Weights of a small mixture-of-experts language model, trained from scratch on English Wikipedia: 28.4M parameters.
Below are experts of layer 5 (counted from 0) of a mixture-of-experts language model. Rows are named gate (a neuron's input weights, with its number), up (a neuron's input weights, with its number), down (a neuron's output weights, with its number) and show model dimensions 0-159. Each number is 128 + 32 x the weight over its row's rms, rounded and kept within 0 to 255.
Before each expert's rows: "comes before" lists some tokens at least twice as common just after its tokens as in all text; "comes after" lists some tokens at least twice as common just before its tokens as in all text. This comes from a sample of Wikipedia text that the model never trained on. Tokens count by the router's weight.

# expert 109
comes before: " of", "'s", " was", " and", " is", " century"
comes after: " the", " The", "The", " a", " this", " first"
gate0 [116 116 104 119 116 129  97 158 129  99  85 147 134 182  80 108 138 121 136  48 131 212  89 174 110  69  90 133 120 138 146 135 119  83 116  95 103 151 192 144 148 223 176 110 114  92 132 135 139 100 150 134 111 128  90  88 110 164  63 112 142 144 100  78 123 104 121 164 165 148 128 109 149 169  76 101 121 109  80 140 168  81 100  62 161 159 157 104 100 107 130 120 153  66 120 151 115 129 119 125 142 136 149 100 121  75  92 181 184 118  68 136 110 133 121 106  97 126 173  87 110 152 151 102 183 144 149  64 118 113 130 128  62  91 115 120 122  72 119 118 124  59  64 140 134 124 128  76 138  91 129 157  81 163 115 142 163 156 137 138]
up0 [145  70 120 127  95 169 101 133 142 176 124 117 127 148 133 158 155 114 103 166 119 152 173  95 207 150 200  86 151 120  65  90 156 190 120 146 127 140 131 128  83 121 114 129 116 188 150  96 121 125 122 100 173 134 174  95 128  78 121 124 145 137 176 171  88 187 128 118 111 124 113 142 165 189 121  74 117  91 134 130 118  84 183 162 113  71 137 137 147 156 183 136 114 120  79 129  43  93 147  68 137 144 153 120 130 138 111 171  82 122  59 123 170 149 181 146 119 171 101 112 117 127  87 130 115 126 141 101 105  90 213 149 137 120 137 134  55  88 121 127 113 128  95 122  81 155  94 130  71 160 148 116 146  89 149  97 121  84 171 132]
down0 [ 71  54  75  65 108 139 137 133 111  80 129 191  91 121 154 137 111  82 182 157 161 138 147 120 195 157 123 111 147 130 145  84 140 159 156  85 120 141  86 124  81 142 161 136 123 143  90 134 156  96 172 132 108 142  96 139 112  82 178 180 126 145  74 140 111 164 110 177  96 150  93 109 109 108 118 159 112  96 144 131 150 130 159 145  82 118 104 108  30 123  84  61 145 153 151  89 159 165 143 158  95  94 152 159 178 158 121 132 149 122 113 144 164 102  83 143  75 115 131 153 106 191 143 101 172 152 126 132 100 114 130 122 168 146  97 132 108 186 158 123  94 175 111 128 143 175 128 127 138 111  72 155  78 144  79 195 112 187 156 148]

# expert 118
comes before: " |", "–", ".", ",", "th", ":"
comes after: " |", "|", ";", ":", " (", "N"
gate0 [ 92 142 180 146 163 151 178 126 122 110 169 137 161 158  89 129 106 117 112 157  47 134  23 143 150 152 150 164 111 135  87 162 138 207 116 132 158 164 147 127 132 119 119 126 127 124 158 158 107 157 142 164 117 136 162  45 127 147 119 147  89 133  95 139 133  88 125 147 121 131 117 109 116 182 124  99 128 115 116 100  92 134 107 126 114 117 137 142  48 149 128 139 110 192  99 119 204 163 128 145 132 112 144 132 132  93  76  95 204 127 147  94  89 131 174 122  53 137 131 155 118 113  74 137 154 139 145 143 128 112  60 101 138 125  95  74 108  94 111 114 102 149 110 147 166 135 158 147  81  91  70 148 195 144 203 191 101  82 142 136]
up0 [145  84 129 115  89  61 133 108 138 111 103 194 111 184  92 133 130 172 173  83 175 193 139 136 119 135 155  89 172  80 150 166  82 105 143 164 102 156 129  56 159  41 120 149 114 122 135 153 165 113 130 128 104 100 122 129  76 121  96 139 132 101 137 105 175 146 135 122 138 121 131 125 108 175 148  88 160 110 152 101 124 138 153 164 120 148 115 109 202 129 154  74  54 143  77 168  76  86 114 117 134 162 128 100 119 192 132 194  96  88 139 187 122 145 132  94 137 128 129 107 116  86 107 210 163 117  91 111  55 147 143 143 101 111 145 140 145 190 151 149 135  95 135 111  96 144 159 104 103  62 130 129 113 112 121 123 163  78 140 107]
down0 [198  79 119  71 130  81 131 154 140 132 139  75 111  72 100 144 125 147 161  79 152 127 157 103 144  93 127  98 111 160 228 126 101 177  78 116 149  97  93 144 116 122 131 182 113 167  68 129 112 117 143 132 119 107  88 133 172 148 144 134 117 177 145 140 195 115 133 139 154 149 124  90 161  76 133 135 163 142 141 148 174 140 123 126 125 113 114 164 118 159 164 119 126  97 114 135 134 187 201 117 120 155 163 105  76 152 190 142 123  97 142 140 123  91 125 100 134  98  97  79 126 121  99 124 192 138 153 134 140 141 159 146 203 108  62  47 137 189 137 111 165 134 101 106  86 111 148 135 140 115 152 175 114  86 161 144 138  51 107  68]

# expert 72
comes before: " ", "\n", " 1", " 0", " 2", "==="
comes after: "\n", " ", "==", ")", "===", " 1"
gate0 [166  80 122 143 171 108  82 143 110 111 130 150  97  78 144 108 107  64 114  91  91 143 148 138 127  89 141 124 185 156 206 157 144 185 122 203 147 158 148  78  46 124 140 102 144 129  89 114 165 143  90 134 110 180 139 132 164 157 109  99 169 117 176 155 146 153 112  81 188  70 117 135 121 175 133 102 161 164 128 143 114 115 123 122 134 158 118 104 151 146 131  84 101 103 186 134 133  91 121 122 139 107 138 144 125 145 123 156 103 100  65  97 120 134 165 130  80 212  34 171 132 138 148  97 112 158 133 165 126 140  93 137 196 146 112 140  59 116 181 123 117 136 153 167 135 138 190  88 166 156 112 134 147 121 120 132 125 100 190 150]
up0 [170  92 127  69 144 140 113 134 103 146 102 176  86 132 150  86 110  59 151  74  61 123 153 106 174 112 106 117 147 142 199 153 100 117 108 141 128 210 126 106  85 144 108 110 162  91 117 136 166 176 147 173 147 158  97 130 139 160 123 108 117 142 177 142 161 104 110  88 157  41 130 137 100 115 122 132 150 111 129 192 132 141 112  85 145 121 110  94 142 131 136 137  91  56 138 161 147 149 122 131 148  90 132 150 142 177 115  53 115 121  78 126 141 164  93 148  63 155 102 160  97 147 154 103 143 150 141 192 122  98 120 157 178 130 130 143  45  95 140 151 114  86 153 137  98 149 148  76 177 191 119 146 125 115 123 131 103 133 220 142]
down0 [152 138  94 166 111 126 126 179 152 188 156 141  86  94 141 123 153  95 163 133 103 123  35 137 121 129  82 129 159 129 159 127 144 118 136 202 159 112  82  59 131 188 140 152 150 135 136 153 113 147  96  96  94  75 132 127 135 203  85 118 180 130  77  63 150 114 150 140 157 165 161 140 187 170 116 179  46 146 150 134 114 181 128 216  81  64  83 148  97  83 111 152 162  89  79 133 117 122 133 107 172 178 130 152  81 146 178 141 157 119 129 101 151  85 114 101 133 129 128 118 135 124  85 130 139 109 167  98 177 124 103 128  59  73 131 137 115  94 126 131 120 146  98 122 131 129 131 149 181 133 116 108 111 116 138 113  99 140 161 140]

# expert 17
comes before: ",", "–", " |", ".", "th", " years"
comes after: " |", "|", " in", ":", " (", ";"
gate0 [112 199  50 147 116 143 112 142 115 119 134 117 115 101 209 140 109 111  88 140 133  92 104 135 154 156 175  58 124 155 112  40 109  87 120 166 104  99 157 149  72  36 156 118  98 177  83 123 122  88  68 135 112 135 175 138 124 113 111 113 171 112 152 105 141 187 123 145  89 106  98 114 181 166 170 150 128 159 185 112 118 157  98 102 139  93 147 141 145 138 143 180 146 116 109 100 115  65 127 120 144 133 121  93 134 134 143 137 138  85 147 111 149 143 162 104 115 137 140 164 178 158 107  54 147 128 143 128 115 191 125 136 198 108 139 150 159 138 114 131 112 149 136  63  92 142  66 100 139 137  88 105  78 152 158 156 117 100  92 188]
up0 [122 140 125  96 131 189 100 130  98 151 124 170 133 135 130 147 121 158 158  93 172 163 173  96 166 156 136 113 167 195 107 160 145 158 115 167 130  80 133 117 177 129 153 133 112 180 132  75  92 167 154 166 175 126 165 121 204 138 152 125  83  95 185 110 126 109 138  63 110 112 123 127  89 115 137 113 124 102 129 156 120 140 151  95 133 132 144 144 163 194 108 129 140  69 129 120  55 168 127 106 122 128 108 138 174  81 193  98 152  73 196 116  86 178 163 106 220 119  94 121 134  74 114 137 135 139 157 170 130 146 129 115 128 161 175 123 107 153  84  68  94 102 121 138 134 180  96  90 138 148 197 164  95  80 154 136 174 140 106 127]
down0 [ 86 122  73 173 129 107  47 162 107 135 150 110 105 133 149 111  88 139  91 145 188 113 179 110  94 137 123 118 134  87 142 131 138 132 158 128 119  73 178  87  65 132 134  97 139 133 154 123 151 166 128 102 156 150  92 145 101  99 111 119 129 120 225 128 122 175 171 168 152  64 152 149 204 105 108 107 158 184 107 126 151 162 167 112  91 120 188 144 163  52  82 207 128 150  74 105  95 101 100 130 100 160  80 137 111 137 147  93 110 146  81 128  90  91 144 119  95 108 117 114 155 149 115 109 100 113 126 130 155 166 152 101 154  98 169 121  91 143 120 205 140 133 100 116 145  56 152 139 158 157 183 100 115 117 182 135 139 114 125 110]

# expert 120
comes before: " by", " in", " to", " as", " on", " for"
comes after: " was", " is", " were", " a", " be", " been"
gate0 [106 138  88  69 134 137 107 134 137 165 146 116 126 113 148 122 157  86 129 166 137  78 151 129 129 101 139 198 104  99  96  58  96 165  76 160 157 112 126 119 132 113 110 131 144 142  96  96 156 118 119 134 220 141 155 112 103 154  59 147 169  86 185 177  82 131 127 176 158 172  88 128 133 168 157 183  97 156 161 159 173 159 172 133 168 118 130 107 191 163 107  91  98 135 173  82 127 122 124 118 110 128 157 171  75 146 147 138 142 164  80 139 112  94 137 126 114  90 120 151 151  70 149  94 154 111 124 150 111  67 170 119 118 153 194 156 108 108 148 126  96 155 118 207 107 117 100  60 146 163 101 157 133 117 119 106  51 108  77 138]
up0 [121 146 162  89 130 141 110 160 128 185 119 147 147  96 200 161  94 139 124 157 108 175 111 107 112 136  96 120 157 138 137 140 104 211 106 150 140  96 119 130 119 140 143 102 129 165 105 131 114 139 116 151 137 129 160  95 137 147 168 119 163 153 247 129 116 130 146 123 130  75 100 119 103 142  80  67 135 135  96 101 170  97 124  87 136 111 112  84 160 155  96  94  94 160 146 115 127 156 124 107 146 114 139 185 135 148 126 121 128 134  82 137 167 179 174 128  82  83 110 157 133 126 117 131  53 100 133 104 221 115 169 129 116 176 135 129  86 182 169 114 109 156  78 121  90 194 198  57 118 128 101 133 150 108 119 128  61  69  77 168]
down0 [148 143 197 121 163 115 100 125 112 105 129 151 139 126  83 147 144 150 119 161 150  44 120  87 148 113 135  41  83 122 153  59 120 105 133 123 155 137 159  87 118 152 121  92 105 198 131 152  73 130  52 151 161 100 127 112 116 115  93 177 176  61  72 153 183 126 115 143 150 125 139  91 103 123  98 145 121 138 143 138 110 109 132 113 149 140  76 122  73 124 127 156 121 155 130 144 183 178  78 126  32 112 167 113 117  89 169 132 143 198 135  96 149 112 177 161 142 119 116 165 100 122 119 119  99 184 115 137 131 140 209 135 160  70 140 199 114 131 148  88 142 149 122 213 132 124 127 109 129 154 147 141 147 108 128 107 140 120 157 104]

# expert 31
comes before: " |", " 0", "\n", ";", "|", " "
comes after: " |", " 0", " ", ";", " 1", " 2"
gate0 [149  78 147 156 128 140 152 133 128 148 132 168 134  62 147 149 100 132 126 109 206 119 142 170 120  87 146 110 125 111  93 138 142 108 106 117 134  72  82 151  91 124  86  96  73  92  90 129 154  83 120 125 165 164 133 119 130 146 134 134  92 180  56  56  47  97 131  70  97 125 122  97 163 131 124 100 179 110 148 108 134 141 117 123  78  95 127  79 164 157  98 129 162 194 164 143  59 146 126 131 146 173 102 113 152 127 129 197  62 172  70 116 143 130 123 132 108 105 185 125 150 147 118 101  75 116 169  62 109 127 144 121 174 122 100 122  94 139 161 113 137  85 154 192 125 164 152  96  53 120 171 157 138 102 124 118 101 120 164 138]
up0 [102 148 101  48 105 141 167 141 150 131 102 175  64 123 136 147 127 149 114 145 151 143 169 126  54 123 160  96  78 182  86 100  88  70 118 149 120 127  95 166 115  87  44 124 137 176 154 113 147  96 171 133 140 131 118 161 100 182  79 195  90 120 130 103  80 173 135  88 171 118 116 156 178 154 108 111 144 145 111 167 135 100  80 105 124 149 132 137 148  90 165  85 141 123  83 149  76 136 129 124 130 163  77 153 100 135 102 179 143 129 157 140 145 131 127  82 128 214 141 141 130  87 155 118 154  73 117 104 150  69 153  95 152 105 142 125 148 118 103 131 135 146  96 128 100 105  89  60 162 191 139 101  55  94 136  88 138 121 112 102]
down0 [ 62 142 123  97 157 134  70 130 141 100 112 141 125 174 133 107 147 122 117 114 136 124 124 154 150 152 125 153 116  73 109  44 125 188 226 152 123 121 165  45 160 154 111 102  85 137 114 115 129 129 157 158 100 146 133 157 147 134 156 125 137  76 114 195  60 160 125 122 194 118 111 125 165 134 138  83 134 153 126 126 111 140 140 134 117  77  58 108 135 181  59 109 116  90 174 125 189 102  93 148 101 103 112 144 144 120  99 170 176 151 122 173 146 126 131 123 125 140 107 160 139 143 158  94 119 114  84 114 150 122 137 185 132 144 135 198 127 150 142  55 169  99 126 114  97 106 148 154  72 156  93 140 102  67 118 173 195  97  93  97]

# expert 20
comes before: "\n", " ", " |", " 0", " 1", " —;"
comes after: " ", " |", " 0", ";", " —;", " 1"
gate0 [146 140  11 153 164 170 163 128 127 117  55  71 116 170 126 117 130 103 115 147 105 151 141  91 151 119 108 140 168 162 149 134 132 131 148 153  90 121 127 150 146 142 141 126  92  98 123 142 147 112 133 127 154 131 127 177 135  40 104 124  89 116  80 126 111 146 125 169  94 145 118  79  71 152  91  75 158 113 144 139  75 146 144 135 144 175 143 138 147 224 120 110 133 194 113  87  56 102 111 148 152 153 121 115 172 141 120 110 203 161 136 138 138 142 201 104  80  81  91 130 104 154 167 168 127 172 153  91 168 113 147 125 126  87  77 121 136 107 140 132 134 126 124  92 171  30 177 112  87 136 107 123 161 128 134 149 143 116 113 155]
up0 [163 146 157 120 112 122 121 144 110  78 200  90 121 119 143 116 104  48  92 155 121 148  96 136  65 157 120 131 151 144  85 164 123 100 107 114 155 163  87 145 119 125  90  92 164  88 124 140 139 112 116 135  81 116 159 122 100 182  64  62 153 131 162 126 146 156 110 137 187 135 127 124 138  88 146 156 134 155 194 107 140 197 158 118 137 125 123 113 135  92 142 192 152 113 162 113 110 183 146 155 114 102 118 174 160 143 104 143  61 142 101 126 158 107 132 188 157 166 119 151 117  83 119 128 158  91 113 170 114 150 117 170  83 167 151 216 103 115 106 103 139 129 201 117 153 198 136 224  98 137 100 134 110 137 125 111 171 116 192 120]
down0 [122 109 162 168 110 125  81 137 136  92 185 104 155 148 118 131 141 166  63 121 100 157 146 155 190 150 101 123  69 156  90 160  34 107  96  80 121 138 117 107  83 178 159 128 120 122  98 143 158 126 133 170  96 177 115 139 134 137 167 161 127 152 155  93 164  93 111  94 156 142 142  66 118 140 116  73 182 163 138 125 180 153 206 101 104 151 113 134  67 134  92 150 142 131 108 172 150 123  99 140 143  87 154 160 112  90 175 107 131 179 147 160 143  89 135  98 106  97 143 108  90 112  60  69 120 126 109 125 120 146 118 142 118  87 148 113 154 190  54 104 106 142 183 192 147 123 148  88 142 142 107 174 190 166 162 126 116 122 163 120]

# expert 30
comes before: " ", "\n", " 0", " 1", " 2", " 3"
comes after: " ", ")", " 0", " 1", "%", " 2"
gate0 [114 137 103 107 125 139 129 136 141 138 138 110 113 121 103 165 130 101  82 130 143  95 121 141  67 128 122  73 146  48 128 145 187 126 148 107 112 150 116 144 123 140 148 122 126 139 192 109 108 110 160 110 116 114 183  77 155 158 125 167 102 144 140 120 141  62 121 127 108 101 140 138 131 148 134  85  77 152  97 102 144  56 145 153 162  83 131 120 119 143 210 168 150 130 135 149 141 120 127 146 119 138 108 115 141 143 126  87 112 124 104 133 129 126  85 129 139 233 209 144 144  40  65 130 171  92 126 158  67  85  83 115 169 138  89  87  51 171 123  92 105  82  37 148 136 175  74 141 146 187 147  97 110 122 132 144  90 113 121 132]
up0 [136 132 144  64 129 129 113 154 114 133  68 162 117 142 163  93 123 169 138 105  90 222 154 116 158 103 155 124  89 129 169 137 102 106 123 202 108 151 178 155  77 111 173 162 117 150 153  95 141 142  89 176 135 162  48 148 127  88 135 170 116 168 120 124 136 146 108 133  78 157  97  97 138 169 111 134 173  86 125 175 167 153 121 109 168 127 126 173 165 102  95 112 202 145 120 100 118 159 113 126 147 111  86  84 104 170 114 193 162 110 124  98 102 173 187 126  58 112 127 120 128 182 171 126 118 120 150 127 162 168 132  96  93 133 117  67 172 143 144 130 137 191 152  84 122  61 147  97 159  91 135 178 141 101 164 139 130  93  96 148]
down0 [134 125  76 164 139 103 189 119 135 147 163 146  93  93 117 136 164 117 113 177 149 118  72 153 126 132 157 123 130 164 132  93 153 142  94 118 175 114 106 100 106  96  76 129 123 127  93 111 141  95 178 148  77 162 130  95 147 215 187 138 120  87  94  61 143 133 135 137 138 118 127 160 107 192 128 120 157 119 155 109 168 180 110 109 118 172 121 185 147 139 199 151 139 157 131 140 181 153 176  94  28 165 172 158 188  93 144  80 140 124 109 169 137 162 104  89  96 139 139 186 108 110 139  94 160 122 130 104 145 145 118  83 127 123 140 142 102 141 150 102  95  88 132 147 169 211  99  96 169 148 186 163 155 118 105 176  97 166 115 132]

# expert 91
comes before: " ", "\n", " 0", " 1", " 2", " −"
comes after: " ", "%", " 0", ")", "1", "3"
gate0 [ 97 153 113 163 129  97 157 117 100 127 111  25 174 117 105 129 102 129 117 142 130 107 128 159 153 147 142  91 138 122 161 161 141 110  95  96 147 161 129 175 124 207 114 117 117 110 128  99 117 138 118 145 100 129 177 169 150 159 149 145  80  96 111 113  93 144 121 124 100  81 117 111 169 116  97 100  71 167 135  12 105 100 113 108 169 146 128 111 204  77 182 156 123 137 117 113 124 157 116 144 146 144 128 120 148 136 142 150 112 137 143 139 109 120 104 124  98 227 157 115 124  87 109  96  81  61 140 110 124 172 124 151 160 159 111 129 187  96  92 138  95 223 126 142 118  75  48 185 144 141 137 122 122 118  97 136 179 138  95 173]
up0 [153  93 152 128 151 161 140 129 162 132 102 105 185  85 144 151 135 156 123 133 130 155 117  98 150  58 149 135 201  61 174  79 147 155 170 178 105  78 110  89 165  57 140 156 138 125 126 119 133 103 111  96 124 118  96 139 119 102 181 108 145 127 154 109 170  99 135 147 144 138 145 134 114 155 148 131 147 164 134 175 124  93 152 122 103 116 100 132 171 146 134  81 170 120 102  67 197  96 139 136 104  69 156 104  74 148 116 124 152 100 127  89 113 149 164 113  85 112 100 117 107  97 135 182 116 131  94 109 187 181  99 122  70  95 143 184 137 174  78 113 127 185 220  96 132  99 191 147 175 156 168 153 191 139 147  96 163 140 117 106]
down0 [199 114 172 116 117  92 139 130 131 103 129 105 123 159 128 127  87 121 120 181 136  88 152 153  74  97  75 149 148 164 104 125 192 118 136 143 136 154  78 135 154  68 142  76 175 120 117 134 142 140 138 133 127  89 119 110 133 106 160 127 136  91 128 120 106 117  95 182 100 192 102 149  91  85 101  89  95  77  99 133 115 140 151  95 176  97 152 135 175 111 143 178  92 163 116 189  99 140 101 225 139 156 119 106 122  96 150 115 160 123 127 112 144 161 118  95 147 131 167  83 184 153 107 173 119 120 109 128 126 106 157 120 136 162 151 124 214  71  66 121 105  75  88 144 189 101 120 117 130 148 145  96 162  90 174 200 185 158 181 116]

# expert 86
comes before: " by", " the", " in", " a", " to", " that"
comes after: " to", " was", " he", " and", " also", " He"
gate0 [135 133  92  80 179 151 103 151 105 101 146 188  97  83 102 158  77 134  73 168  51 141 140 123 121  59 106 165 160 103 139 116  68 145 114 139 160 128 174  88 153 146  85 130 130 105 115  60 125 103 110 136 163 102 168 146 157 138  96 165 120 111 159 157 125 109 120 174 136 224 101 127  96 129  79 181 143 137 166 139  85  80  83  87 163 131 145 131  90  86 116  38 132 180 118 101 127 139 111 128 124 138 172 175 135 114 148 166 167 133 121 171 109  77 131 151 136 147 154 134 154 161 122 101 192 129 133 114  81 120 125  99 178 150 110  90 126 137 147 155  92 133  75 168 153 123 157  87 126 150  47 140 145  96  99 149  91 149 125 138]
up0 [127 153 162 140 166 108  82 138 129  92 105 106  88 162  78 150 137  72  50 172  67 114 138 108 126 146 138 210 119 152 136 156 153  87 107 129 157 138 122  75  99 137 136 135 109 142 106 112 169 190  83 124 112 108 105 153  95 230  77 119 132 125 169 179 135 152 117 199 110 135 140  95 134  92 102 106  99 165 138 165 121 111 140  59 163 141 125 123 134 139 168  85  86 169 145  99 109  88 139 121 125 115 148 118  75 127 148 129 157 112 119 161 108  77 151 126  98 136 187 127 130 133  73 112 195 129 123 125 108 141 157 117  85  99 118 125  92 169 164 171  89 146  65 189 155 116  78 102 163 125 106 163  67 126 128 152 119  70 143 157]
down0 [104  96  88 148 116 135 132 122 102 116 119 146  47  93 178  94  84 147  82  91 133 162  56 155 142 122 106  72 159 161 171 177 169 182 128 102 133 102 123 166 114 103 206 125 146 152 206  93  92 106 159 120 125 160 141 165 118 142  79 122 119 139 130 142 129 124 144 120 120 126 115 180 113 140 117 111 151 159  72 120 132  88 159 154 107 146 121  97 101 115 140 129 133 150 106  87  88 170  85 170 153 121 194 169 148 147  90 207 149 122  88  71 123 143  95 135 123 109 134 108 107 147  85  75 131 115 128 174 113  89 158 132 150  62 131  87  93 180 150  88 148 171 128 137 136 103 181 154 155 125  93 155 149 106 178  75 141  53  85 125]